From a checkpoint of a small mixture-of-experts model trained on Wikipedia.
Experts: 16 experts in each of 12 layers, 432 tanh GELU neurons an expert, a sigmoid router.
Training: a variant of SOAP for the experts, 458M tokens, 6984 steps.
Below are experts of layer 8 (counted from 0) of a mixture-of-experts language model. Rows are named router (the router's row for the expert), up (a neuron's input weights, with its number) and show model dimensions 256-287. Each number is 500 + 40 x the weight over its row's rms, rounded and kept within 0 to 999. Numbers have three digits each.
After each expert's rows: "mostly gets" lists some tokens that are sent to it at least half of the time. This comes from a sample of Wikipedia text that the model never trained on.

# expert 4
router:453515515497466454512475484485515481589499570372503498478511517546496536543457542481496562525543
up0:429531522512551516472442423422502482557517488540537510535449440547479540476490491544457496508456
up1:461523525558559491468429483496538514515431530464477492507579480552524494546537542498451485498533
up2:490479517509562484452514481526592537476484502534440453483456515548563518456481531464524432489506
up3:538491528383529555491515519511522517540511413500522464455484504479506471573550536513504516560473
up4:459469476535471534516468474452524587489529536507449461413466436458486500520433438524477531555503
up5:479457484568435494505582489504501502564459547437423546556513546444511544472532502493488534558563
up6:513550579485496513438522506480547520475533510508473493460496476504530508498443517434533557523465
up7:545507453420546585517585464563499485436515492511535465542484484552471511536449469549546482544574
up8:490470477498502484591450488471566544463475508451465538495579495445541492486436458550530471475492
up9:507501547545532515488502541528437456506495389461472591509503422477494501528499565430499483448546
up10:538507497518531462539562501566453514495428480493549463523510539493495510517466437568492492489499
up11:494485580551525468479568480513567463469481581513529493513524496502447540524469555474509561480510
up12:450531520474532478461450516514566454512479423498458489465453519527508467547536562521466508495522
up13:467479491502524471487453529493512482521422452423520545531494587492507452461515522581459460438523
up14:525544472520546531480455471510544532518485487553438424460474470436479451507547539530479520513499
up15:486469523492524495496453476518507497470504425476582475481515519567499503498447469548501508497408
up16:565480509511511490508503531568435470471476575490522513481443555497520476488538526528466482521515
up17:528503522474554488502480406524494465480449501509567505521514539427555548474466508461512516420536
up18:508513478504455488476484507444485459560505471479493535483596491461532511412569488541453507525489
up19:481477577529429501510500610483478472501488470486492418473546453514482573474551464542478491410542
up20:578506478484454536472482502462471465470562528530555466444454486549467461502519501533464479536498
up21:488491558474421470538540534514534435497550503489524446510492523507517517621580515512522495496512
up22:535451520530432484531467547462548519497465541516509447458467439542466432478493481476522571517472
up23:617471496487534486474487584505505530428494495484452434474519464437546452435543551506507529505532
up24:523512510493505453478573548442579504545538490494497525549450508543532512458518436494496457502559
up25:512529553475491488464497488524502491476477485565534515491431503489460477501472520556511485504534
up26:542541468537503526508508514499624474482470524507481501503598519550541556529492476488521505529508
up27:499540578498464527534520525512494508462460556447453482468547489517476470522566439498457483456427
up28:396508516511488504488556526454486482524426491509488456503588439495513460534528503586458527564481
up29:461545534463531571458469433499524484502515468445538525494524512521568514436455484458474499567502
up30:518490576439440580506512470502523489505500477497490501422521517505397540467530502582493496505571
up31:435559502443502498483523495506436491475492518515444551397564493504505539440546536522504490552475
up32:572537550552471553554479461524549538582561500471436458493476522478527536533524474503521566486521
up33:520476501427508513489443445519513551467542426583480454513485490557492486545465513433474596457478
up34:519506547478489499510506435566578508554448497443506516508519527403541479485558530526514407462534
up35:471481512437562498548532501470548519525428505471504526488531457547518504501522451473569427462456
up36:457553514492476431489397464537480485489517544464440472491462493471512553515442502584529480539549
up37:505488481493507449424494547500498515590490501573519442390502474504441512467568547499475471530450
up38:490505580473412557530549442451536544517504496435498456532530505466495526518455480471495493478460
up39:460497508444479477453541524485547513582532496431495493489551528492510446506532425470537443485523
up40:536460468499474488500526568482517484485476561514498480519505511515449448535563492466523502543471
up41:570460553576547478527544545477444519557588508521476513468486442462565564534528525450466495530465
up42:495516510520526520509488537504480469569515507453506521476486528420522596497530516512604471474455
up43:562462431532473553483505491515485495497498503533458534524502531527494553467550570511556501487481
up44:455559542495536551523457521505492492522525490536504501520513493453555537587452493484494491499568
up45:527409507471509521560514459534528509556488548544453458481474495451478530545562502579489547438521
up46:486588530528468472499593591456559515485535529536562441477518510434487561547507492518544522497571
up47:521522469521480499456496510481537506436536525494546492508572448552436482464503552509431442477521
up48:537438512470565426464501528473546486535477518489484494430516435486528517562503474464516519522473
up49:494470449527470495504516419548537499504530536491455517528470451572443515447454554542460508457521
up50:490470422438512459544484456442564510556571543485537527528485533574503488429555573462520417488485
up51:535585561572455472557546573461469482552424478473504428579571489471449516476475495549527533435557
up52:527458525617537446496480497538475464479564515499499538522507462471487504502455501571452492558431
up53:511521484542489504450500495444488504546419585554444530468528516516520505565576562540522460549524
up54:574555473485544494479508491499511552498465585532489508488501512528439477441496472427554487493477
up55:495515479486448566472523548456591560498462513591442607530558532467514458486521491513495476456517
up56:511494555481517484460501428510467504509616508609451525468483497524511472478511464491434465513443
up57:580558520470518559493559542543527529511468534548545519504458522474506483554502463493503516513516
up58:469402493544453407473487491430508468556476552571503484500543426499527532487491471470535540512515
mostly gets: " years", " time", " work", " life", " species", " role"

# expert 6
router:512500514465544448492508530462517506510515454516552522506494445453424455472529499484576482550522
up0:521517546541465535459456468493478507468467548407522544483549407484489500509451405513513548539488
up1:504435586518507529535454588457542494485528415522511438481537508509516481455534480523475526541468
up2:443500574535507458497587498521552532536502544532472461574524442495488555470488565463495519524536
up3:438431410526431524538462462559515558473578501508596452446442479522486480457437510514511540484483
up4:484525490550430483536549508531446540557558517460556530520467438507448495469459499439483488462500
up5:501487496511521528556493457448562487493454524574453428495480577465528562483482501514585531508508
up6:503506499488535477510501482494477454503466584557451540537451486481433412480491481452524513467489
up7:504521556479547607502510476489452520460472493599450407464475472547492434476573465451447526555596
up8:481524488437478413564437429485544460513436518462539432485502456473435571519481573510491477499533
up9:574498508511501486541470451507460542515503528539609526532495570448503518473505458572499509558534
up10:573485479498468547432546479482557532426440507564493464509595591612481481493531484457517558499463
up11:521530573500532518500450506454512545495501609545544523501523538485524537575505461552462524482518
up12:506483555516496499463475474522480414527514491493479570386532464448492472526494508472509391520516
up13:477401470541485541563531519541437502458487569479541487520515589515479456503541483523480473519569
up14:453430534445537507430437523475524541601445512463519481534492599515484458479433515558453510466554
up15:533567472516487474595485487481484499455510480441531464461454485459523483524540485481535552462479
up16:502542562509534503516533542527588501544506499442476521535509429481537541477483460476542527532508
up17:544514506488482443514507492500518513571497523472489467492451506464418481492446570580530499556456
up18:582491562459431542529491538457486542522559538479564439541514478517491415479573498493460540466478
up19:583517537453538562495524507416601514488487494487515475481469493418510507529486545607502538516556
up20:462528481472446481494528531482544513477512491477510510543502545503551532449495476508544514454526
up21:528463502521527564474458557431488527504492567403444455433496517435546511500532466503559482574512
up22:550506545430563484509469597429430500544504475548554517514554516482564497465410505603525519517479
up23:473511524432537514464555533499428432504516479488525501497496536469587504475472349462537469509508
up24:512438471477543413487499453437514509456494449521449550483516517426530450506456555508474515431496
up25:458451503490577528476503512464576462500490470508547482470424535484501512561516457572578507497515
up26:483482445505482514471456520528556454575456512505519516571548498580480472477559511495569506482490
up27:518482474536489508503514533496537493533490532475417493467428456529498530579527486466551456489485
up28:501486512554459478529472441505437508505467544486508480552464499494482441449535538510538428552516
up29:504473487500549492538461517550591523580465481538484449472458552503457430479514461447502518508508
up30:458510417544519439501524507546616485486561496522572499496498563512536479517530482522526485564463
up31:473559482477498553458518489445495479465446531500580476486422494530512525511533519542554459488542
up32:447557480451514454453514498489476515533486475464520487582477538475513464473551421509439446448551
up33:503539563481478486559457562526484531493503447543552502500372438467441509544522506516543508518542
up34:558467487480477494511516492466499493563511567436565515483537510517484498409504513475521493496532
up35:470477516533464494464478485492549530578491422466502530538554576550539553523509453442520455476492
up36:446437499565446459451497496478564488505488478482521537528452461592459469520547512480538446381503
up37:444559607433464512403566479513501516544462519436479416493524553482544551424527510590503500519499
up38:515531501497517476539535456539474488569494547499576529514512563587525531481489490503497503468620
up39:392478534569460503554538497517496557491515448481489501458549476487507516478475484479524499550588
up40:440396562493508533431510476525483495548499476549521484483495474481454555460454504512499508501457
up41:581453502497475477469412446502534435468536527529441462487536471447512497459483474476529517452510
up42:475507532426541520532459421554466539457483469504479491463418570510484551561579534581471474481484
up43:487553515558481499535494485538464512517540463560500496472564515476476483525483437538637546489440
up44:488468511547502550530512500450592478560445517570470484590493531427474522453504440554474506479462
up45:467520560576501487459560532509517500501470473381586567491483503535494515597527470561503462423553
up46:568495598496477529426456563496564491495553468486501533538435468422428519499503458503430485507506
up47:503535446473427534520482492561504507529448555494478536530595573504557518537518565452534471411433
up48:501466488508500536538481461476451473472497521554456493555540503515473451540489502477536506503495
up49:465534476492481416553569447510560483515517571540486451468557511516477504533461451512426500501524
up50:490529448520498485477537524514535503559518462400481556533522445522457467563513447493551464480571
up51:501505511509501516471437480509517524504418594577426476487523481450466511541497484467497527501491
up52:537491442445550506458465531452537552502458510601487482538451496520583531515423414500549464566471
up53:473459488547530453490588525412542501561514527524524548492418526469546555452472503519490486488508
up54:449519539425552528478528522471550518523438508471492481466464537470421495525460474436463464489461
up55:519453530479482492518516460456504536536596544486582448518575454476484493497456558479491530500487
up56:540516471504469538490528509552486545466491486447582564501501520476485471477518514616475450542470
up57:572479544500538506441553507464555501539490516511521468433525475531451546423445409542548426506498
up58:447515513526518532474671546479424516434537482532553514569512519464519519555527444500472514486527
mostly gets: " he", " a", " she", " they", " so", "ino"

# expert 15
router:595412504457533536549487502434518559540450488529452459537458484474504488505455482428481509517486
up0:474481487551483490458497570516538416560451549536474529518524488479475530512472522468597535509489
up1:500476558504422526526522515504498420519535535512539504529513517444547427506478490471469428478537
up2:509465572551543490487535491487536487512496531532557500519450503482421562545482513510492506539518
up3:542536519460574501551419474482578545483503490545414435433568535509482520489499451490470482464512
up4:562633546503461429572472438574578490531474543444501432453481469570460477490530501495552532493559
up5:524544457470563570480521505540557526507450475508496583585437494535545481474496461430487498497516
up6:548474488555528538603570561497489510503484553519464519538533529529496497546460517524444498562479
up7:530491507474437493493546486481521524533453527512455493460421497431499446467531466519526517521569
up8:523493505530516504425549525519543530497504490546562519476503511514537440440526458494491515506481
up9:566492539450531500461514480538441447565487444557493543488551525395465521535520547469451474512446
up10:459511516515478598497504500454507520515525480487573539476493503441498566494570461549420487476421
up11:512474538465430513523476492518488519511504503454492419543504484501500508560499585480463407445485
up12:574525503459466467551466502459502491494430543537569495483451503502506425507487505540459513431498
up13:524459470466511521507487490529487525588542538530521460548558521534442473501495452518432479587538
up14:435465594520495531457448499487511551543511477514579488493538478517592603462533483416491544522479
up15:506436521471488504576512478529470517503472542539496515526538454486519445429464494478546490419436
up16:556538516458602571476511481552553548495522473518547436520411458451513463430519496514480433474482
up17:530422430406570508497492524407486528488497530491475515515551513554479519466519483598507480486545
up18:434483453474496458551533495504480498564491478541422479513502457467509489448425494571470500547458
up19:561496409567474535534545520563514429460504538515481578512440429570574477519472523514505497530406
up20:467482483526421492453548531552489502544514498526567554555510461485485521472496465478548507501529
up21:454507512474537598524426561470477458518465527466592456438526475499499491490486464493523520534469
up22:575472409504555496557541473474532520436491474461475485527480478477500494563546509450524415451492
up23:552423546491477601500545510476476471452559518535511477548467491534463516500420525516515461490508
up24:523508454481412492550422547543527475447493510416518464494502522527549532446492448470555516510426
up25:481495466495516553488503444386521515501542523491506453524525476547508418564469477513558506539547
up26:495456480530523578529478544493473488560451466522519565492461541555517555533517477532469555488575
up27:478436462465547591505526485471492445517516476530441467484486410514536431523535498483519582492486
up28:552411513555519509452515583519508485479545515514487506518439522490542478582454450497565508556468
up29:547509420463508497530558553508535456512421551477565509515473483525461458507500518522484476473560
up30:470557566421478491450462485463485576529459493549410564449524444485532477464487468494438520440562
up31:559416507495493514468562502508507492484521529490432457437558472545526510508532499528500512526516
up32:421435423426480547495437474532565511585481501496548475492430513493437432520520544404542460491481
up33:499463454575568545564558506430485489522511522516499496443530437473636498516469580549543459450529
up34:422478430485560441475590457486529528551556449423522540518535434433519479523526410538509536493525
up35:471468485441497537529491468515534527544539472578552524544494463529410565478507384530446498476492
up36:493465523480505542498475522517510533580445532494558538507410516531506548492525538482539520510499
up37:455496542548555538489468572459465468539489461494471498498460484517449427522558473445482565477519
up38:501500538472516472538510490476495515612504415482442476423512527456469507491516516548488432507534
up39:484470567497556511506439580508490567566519493527537513434509501494522443475460475541451513444439
up40:506454540495470460468580460440599480547515497553525462517445512419533475499508525515585399506535
up41:510487417525473504586528489492464447525435495403535481474485504518515570441431593470552518478509
up42:530584530500502477508519493476515473523466498484495486426559477458439494556492440549501510588543
up43:483511537475587548498468554554592513517549523538496496459506506507595454430524521426534455536494
up44:504479442535527499550498525384553501488530464553464421458536530521546494543460533457537530539432
up45:539514523510457541459480466557477498532528537519502569484538486487422509543555505468452471548483
up46:539530506538468472498435545508491483525459436524475436511499554467502448483439471517468523448551
up47:479555448529480421472568500483516535464483484551489503509529548517539527534545549478429451533564
up48:465486454495544496550504500495557517487492445495453501522487482479409551510439542509528449516480
up49:494468502507467486485478516510540476499585519476490592503538554416521511503499521487415466517514
up50:428437488527483442477452459461540553518544432503507530474548491485613529544481433466483506543447
up51:519545471436500446475573535517469495527459451526513473474447503474458414472502427515527522466479
up52:530462495511504475469505491508493462474497588539476542501497554445470484512483518531478485494515
up53:486444560564520475492543542498501510487584481516502545508484506476527555614551445516465495476515
up54:495542525518455517458485539485570577512509539498544541498523515476437503502529535452497522500473
up55:537491414469529500512560533511512471473371526532532492529545502481478471462476467489519476497578
up56:470455493482494478548519464567485531560537442456468469505471501512552505482513492468562548524509
up57:600460476536403546557485578518512544453491518498555458495564479509526499507505511490474495486528
up58:550535496508535495525529479476480515462511512484535534561441528561534519567481495506524517528527
mostly gets: "year", "th", " late", " Years", "inomial", "st"

# expert 7
router:522484458508561473489464480451470449502436486510470537550499462500498451471480512479537514460489
up0:490553550507573504553549471517498445498489519528487434495520554487501522514573478510565497493515
up1:598515498488479521532575527491493481475473474539510524550457516469476516499521498440499523510519
up2:552476499442491520515479484453537497495558478507525494526462524515519492467495474491458502436500
up3:503506493513532513455503575552514493528543474494483559558552486523548529489492512540404432471566
up4:500535547505477472425505496521508465546527477429497451483491538468503438562529476495435504464517
up5:523491484528574508433448478541507518511427494454531508511478455441529513598526548500406468423532
up6:398441501470472462528477494476509473507486520545478484536482454537540558473519469532492519477482
up7:480478513396518502427500524491522480558489538468567520508460489449547538455530528448524481514541
up8:465557555497563442471533469461563526492575570568496442492458464505505455575576407508508524470486
up9:598481432496603481438563503544490400500508505547527496516482506560537541513508573571523510511473
up10:462439500488456533497481515498461480536548510468513468469543491494475368568489508520517521508477
up11:556480482484503510430517574447475535476455463540458507547451474494464445465537519488517461445575
up12:499417548571519530556518517482535526494494549474473551464505475540449451557482462445429511433487
up13:396481543551541513518530502407578449510513435571470497550452509498474544498517555559574483548502
up14:489520460453510504492492453488521471529527526470499478496564496436467489522509498526563520515560
up15:507518542478466471576433546522480487494525472528522527474441435508552502552522526558495541588483
up16:559481476500524507540559502470459514499498492525482505455439508520498444505494453453523572471437
up17:504528485510525470555522521436480500481518540510438505543545543508539536493562557495507510543509
up18:491586416478411455499470494518464529486542533465489499506567497459524467469524559525507515584527
up19:502472480506587549486528473423538516453512411566496515529483503480493429489545534540513535494496
up20:468516463494498480470455517561492496555494489575563507515539491493498479522503497486502463532556
up21:525533515429517468485518482539484527530507468463490534529475589496540525557563488528503426469506
up22:485525483502586513513466427488479478465452495492438531473562437459523440553570566483530507464492
up23:506479522479485600385512511593434479568571540484532506541474563470454494481526503434457572521518
up24:406482555534526557434490505502514567514425503473490501489556500535569477513476402511529487553498
up25:492488463486579542494517481470427488512483457482491484519449534543558430461449544537506460534563
up26:502513597508520507469465531466460499491526605500530544462492495565470473477460544539513509534620
up27:486449541519512465487428484506535525518535525478500502466505426456512581464505431460514480428509
up28:513541484519484551557453501446511511569505482509445506505499511505503504470549466545536532498461
up29:552410428469513544582479575442431463476586472466499550577486520460509475455485442546554537493493
up30:497530468508512538484502540603503569519499550536506504515520513544532469503542492469541469510508
up31:564504444536513581553510506477519434520418548610506550473514527444547519499518504540461483516515
up32:503512549556500455471525519520512451535513519494503559451504488540524441466581522546468483478527
up33:485511570480512465487579471499497445481546453492540504461494532516453553482441504550555568508511
up34:618476558507565492538524457516537467470492560552428517558559506484604435509475475482498523430508
up35:517500481484547496545502532442571464555501496487462488442459505459460485465531455456566530474430
up36:422475517510540481511587476452530457507473484498470553509579498497495479556560496508507421454494
up37:524491405460502477426490484492516460474481478544472516480480450546439536488481480489423530509527
up38:508505528571470473561540412504501460494409434500485488479480458518512491550437444415501429521491
up39:541439522432557551469479531464473481461536469532460496591460470542521490510466473498449481483518
up40:501473505527453474519556461477525494462558557529508531512466501561526465609484528450488509460485
up41:512485520528499515516436461532476530572483569522493538461527382496576538501468490509577519530567
up42:459414550477517472542536484473433537504530442470468547464484488528516495508469460489447466523618
up43:500453568514558434560554513420466526550488387499497497489459559512497533482540537516468515424446
up44:467500484458574524512526476447500507530498547476511547471492534503546488528511481531497534542532
up45:527444509442447549565471477510461403552536465526527485443591484511489459418535498452471502416440
up46:511511542530635433488507526473484539487478493533526498465509478438547503500592448545470504472474
up47:519531537455551488502458491542529530451561404518549459512502527546460489479462447534479565523514
up48:536482461482528457509512544508519479489467488530486533505506456512479473513430507479523467488567
up49:536441536494537455480503501438435545422492502525557507509470547489488492522518531487426515471561
up50:466422465535506488441571495578527446549501528516460480508474503454528485452413528553509463460466
up51:527482553501541489521461531495531473489467476493488502517557432448511480488514449523539477462568
up52:463437530428577510471493492560521462510492513502456465512494517488470522459505506469443526541522
up53:409527398560511491494456536497468514541527589491526540577496488523556574490488458452571516465529
up54:566554564524502474470559501529491485511423482456414502575518475510513482484535433535511520387495
up55:469471459453440473499544530456463428496508546465465515469514494468475512521489488478508564480487
up56:463483519526513500576463564465528521490485498501503531456520503535561488423466470441537500509499
up57:496512478513532526467499484471527469446507389520543455554417543469529461491585488491468537524548
up58:504478491506495517484535439525515457521531522515406467504540511456553493439444552456553449508509
mostly gets: "In", " According", "Other", "According", " Since", " In"

# expert 13
router:464438509484507489508472512537512504520536515477459504501508532507422417492455575495539526499455
up0:563521502494527456472526507463484531465515529559502466473543508487524522470521413530529594486462
up1:495539494512509498492478492482586433481517514472511486472554453465484437510454496479442551495437
up2:477457488524408512499520532454580581570527480475483447377528527477433577430390561450524499456533
up3:563551491498524520501473554498491508513456528458480527458484575434488477468542456499502520524555
up4:427553510461627512529539512510503498559491511442484509517509497480562451570478522517491522531499
up5:571488525526499521509529560571528543506532553543478579466486577476501497485494456492557517521461
up6:522530534543458473522475541517529476484532515510506567486482554507437542455520488448530486483519
up7:509566516491442481464546446512500513522576518573467530578508518528457530484499465518470465473581
up8:521453441512416591564434508565545412524486528448607503473469452519482506507464569495495488461554
up9:549491470497517461551577517467488462565498507539526487386461522528491417514521464522534543449547
up10:457463521525559517477464495473541560503521550503430588495497490523480453464471519524504520509533
up11:441495471542461482478487464531489533492513444483448527530517515411569445490521496478492529514534
up12:431549474458560489444468470573576542542523487460558550457448499547536463517471519442423486546470
up13:520540522488487546425551570526536537541500471510474492485467551538465489534485434525486459557524
up14:544523501508543474492459452459577539529481498480466542442460564502445529527535540483529479462459
up15:449445481496529514505452453526442473546430474514451492522557484470486490450551514445435506438499
up16:446421527512513479474567505533467444516536435499544533530560495480468505419500503482557501492544
up17:435469495545519503498496553458573455507489478530474480481515490480538574557469449502506532530468
up18:472457473528478527542530527447634466611457561437568493464546498445506482494470440482500532493520
up19:524495536539471516555493533540514479575475562587542499448428504492452550571548544465539514499441
up20:461454537512508498489492501509466483533534502517511496571448499513524489498463537532549551428553
up21:543478466553529459501560492549447504510496578467507566470487522537573491502604508483377516491498
up22:566425506522535478466487517504572514493482510498554446448457456518500566419536496492549479527611
up23:508530501491552488514511488455481447546514459524534550518400508548553559464434420431548467554503
up24:520525411519450554603532539502564557518549502525485531563427517546464446449484470498478542451511
up25:547468474496551519535571504632510479461498461498482443520504473524511511514462478531534488512479
up26:416506557555464520484496511502551391508569570460456573514479456489518496468479487485468544460526
up27:487499494521540428422496508488490529553408474514522544492424463498517501516463502451486490459517
up28:502484503425471561559488528495496407437579552582522497469483469514495510511463487550492446464477
up29:544499601492468554454499507440478542489520490500527455464476518548496426447502488511531479508523
up30:571567500502540442464624552448467519447491503458511473476563493496537503524558509490513558472517
up31:561481498488453514517428547509453488495522488510531505490478620484454431526577534481485509537497
up32:472546555468492547519522471472509487580562594512501446495522505542523480454470453461474492541502
up33:505540423466472476505521436522573514525514566485536525422501540474473479491431461516562551442585
up34:482546562497483442538474453494514516516506526462514490464468497541427461455545549466491522530474
up35:575539589462516446503446548525477465566474493518481479472474537495475517517512537497510454496480
up36:504457521547464497472451510414466444494560423512429516561502552604472471555486544570458490514533
up37:461556522537532472429497463523508503513600550535490524491486436556529545528492458459514551469514
up38:516518512451449477424508510432489484533458474529518552526524468485513601499514476485520473507462
up39:504540427419577446474581451553490534535496519440451473568396524461504542567436561474505461490442
up40:504524502493536476482482540490573470553486510558573504469575491559455521526529549520467537474505
up41:480452559516546515511496478470490483499488521408546498518489482496509412468467519525540518501443
up42:549468546504490490505530471450482479544583524475517502513457504572477476590446524508529486471551
up43:497488536440474560493482568456569505527465543506432503531463495436461582517524500515507564541510
up44:548491550462498484532457476479527499450497479456477484440491490465499427445447600531535529544521
up45:476563498459559463515461501537513537556503508477467525413493531442514556456460474529538532468450
up46:534476496543511454488470544487504495475507488490512501542471478517527458527484413519475501548466
up47:540529518582475559554576474478541416523521516469442456467578510463489524498506523477513574586517
up48:541445467541494483505469535548535480514520494531577504498465467574457440570514433446572542581571
up49:492505537514506480479501449531546466507566395548529550478524470534418458583444529539523486521512
up50:486486586539598481490445474596538504527504537528430483563467509443481489533473446550522531466510
up51:500521476552467494613442492513499508474561515425538515480537453497467435481502494571453530478552
up52:509531565531489573528441567467542510567505513449495476502477507432478481493515446436481506452503
up53:519409520567535477487430444554491466495511493490455477481523478483514476470479527488524557505546
up54:544478494564569535496590496489531512466542551481433510501486538443431470542496465494519535480587
up55:580517465461488526509494504488542512428536454486496474462516506554494545573526513455570469415504
up56:528511528533509568538517496514490540508564526457518501503568492463438433558465444447485498560424
up57:507542483487464468480489461545502539519510485436482524521488441431513520559513553439477498440464
up58:542473460541511490489510512507527453492509513475484467453432532545524472528428519496465521464463
mostly gets: " un", "ted", " down", " left", " moved", " off"

# expert 11
router:570495480446489453537475465525556473581456507508561486488468493437534446400453499479517463548516
up0:519459482480542535526564532499471522506464501488462620479483509463465505435509548464536482527545
up1:472466526528496534484504457479391459504588497453517546472495579513491486471520502525538517563548
up2:448451441453538426475416494428530459532476531520534511506575555550479461475505526445461453475489
up3:515455516463495459514538529544516530536491509501537508489471524498522451433493493513494484439529
up4:444448532531454541499515472566510463493503463503495507445523462530555499578558512468512515390449
up5:507508464517542513498501449494487578484488465501535501458525491428532465468473525520527494504479
up6:591543482491572472517537524539540557438505509543577486459511452445446511489537505552495524487545
up7:501522532439457502507502505498485486528426487468509470473502501517550531524457491507506502498559
up8:609457521534510582497507477513454387537535453555459517525460586521491537445472444532519497571467
up9:500504459478525496432537555522535503524454455486601489504449541439635456561526473469475565535578
up10:492525541476480474526566502456495497488514534569472533472494506520500486478602451504482476446470
up11:499523479536479488494509517532471519529505553478548501564474549466516462459461493489493500433566
up12:512492443501450607519510489526543594511512553505562505484590558542487564523444506505551509459482
up13:452525515482446452471463496462555494515427520538499511461561464496480525468487486546506446470555
up14:444483511509523538584492523545560505525483502458548478487517498478487509567560471549514504553520
up15:508465463483469511523531486483517457480515540541599619467506491481459472483585501429474551489444
up16:461371513499474463515526478537537457594440489515539430548511520563510500525514458517490524468526
up17:439542598470432492476463511526493582475537494437521476491475472520507444495452560456451487530494
up18:454557538556442591542443499467503445533469540562490532445463516515439476435484575533497517487512
up19:585531528484519533405524540483419439485509577443483484498537504495486477543591460523548469496504
up20:582504530484539576531516604489525460546436451486512529510439530490477514457500496509546464489420
up21:533538551462537497528484444494535537533465469456404529473426531540526419476514499517476476454574
up22:495497525523467482530546524439515451526465495438512485461542457437529504464445443553537492442501
up23:569466499515518530448552494544523465485462529539502491474478496420552515500503570596493493499493
up24:466453501483551404513497506471573454566523485521535562450523492509501502568468507571493437528584
up25:524445532503512540533463549511536450474482550498483500551481468447573476449510517512453499490494
up26:501567455436423525507543571456479472527507465524411583497455518500540603525564486534515575494496
up27:507506521465452476513512494535528481503533493504561480443481497439533506444558459531491553528469
up28:526438505469458519540478530532534469501547487512470543557414475598498542453503487498435556544485
up29:479454487478557451539481497511556460585483505465495522475524484454502480441524475428465494505489
up30:536426468509445485444544499551535480505514464503489498592491512482552558402497491453516463555512
up31:476453502540447588440536556460473451501472397478478505533428520450560512473506476494515403547476
up32:503509497455538525561554477519487523560527533498516524498485472496519454494484494483501467483529
up33:459536448431520506534476479442520461448580503493503509582496497492525444466479448553457396545510
up34:544595459463473495452442552578495500552549480429507481515500453494477501415494553501482505495473
up35:518515561497436484537455451489506419545460524520488483564516438464479527543458535533507520509489
up36:474465479528495497525489512521447503533453521459537511500530487515445442484493444557477513523484
up37:482514516448494416447564521459434489509491459462520447496503548561527582583476505439553504474501
up38:480487458457551485554484557491516528463478500529480486467486491515556553491511491505452475440491
up39:531500500527490549487589605476485522531482547459501491514460545545533448537424478494532465512481
up40:520504510508566446541515460476582500404486411500522430523489519538496555525456488582501456504506
up41:497419436472621525544486563532415580486460532560516482517494535524547560434475501553510532515545
up42:479565503539529513485480507453567546610464464487515490502474502517469542558516520449515483624524
up43:461478468506493454428485469563526497480505472585582516528490487472553440494445476550490474500465
up44:522422536506475445609479542551464536524500451522525446441578494489595496496488430491462524475569
up45:452469456515498528488552411565520461591546544446518540521503525540514548517430469475464520490534
up46:575473474500459502441502479486470483447513512511511529485472511463530441451465533487479460541528
up47:563495480471526500445488543427570436503515495531427529495434485482467451513458476492395425467494
up48:500555502473541477502449501496472480513472622414412576499553529510509511445533480508500485541479
up49:396479520548529523516447494509540453507575468501496456556424544578547465497458499460562517490514
up50:540444525523564456473439490494525507474491528466526499542470466448497494486523506510546467547513
up51:383478515469471496447493547570526464551471464509508567501456430505521482564547473536464495500536
up52:578529501511540586508468515465468477513444507539520559441431493472447605511494497548571467508480
up53:509525446484551499527565368539543549504512405513515496447513496450496536509478543487495456502497
up54:473516493484502471454503479537495521454483571480513500472523474461552555488529466521510470449512
up55:567519515524501529482517492526507478525513499529415455528540443563484503399463570481465496434480
up56:513520505537475508452483524580468479557564466513551483474473460453476509517460454566457479492469
up57:528462505518554517487462435480511534642559507544457424441474458552532483412527519445451539523553
up58:460491534471482524483551493487476537552418467450552486512484542508570508526491474458478493483517
mostly gets: "ical", "ium", "ious", "tive", "ous", "heim"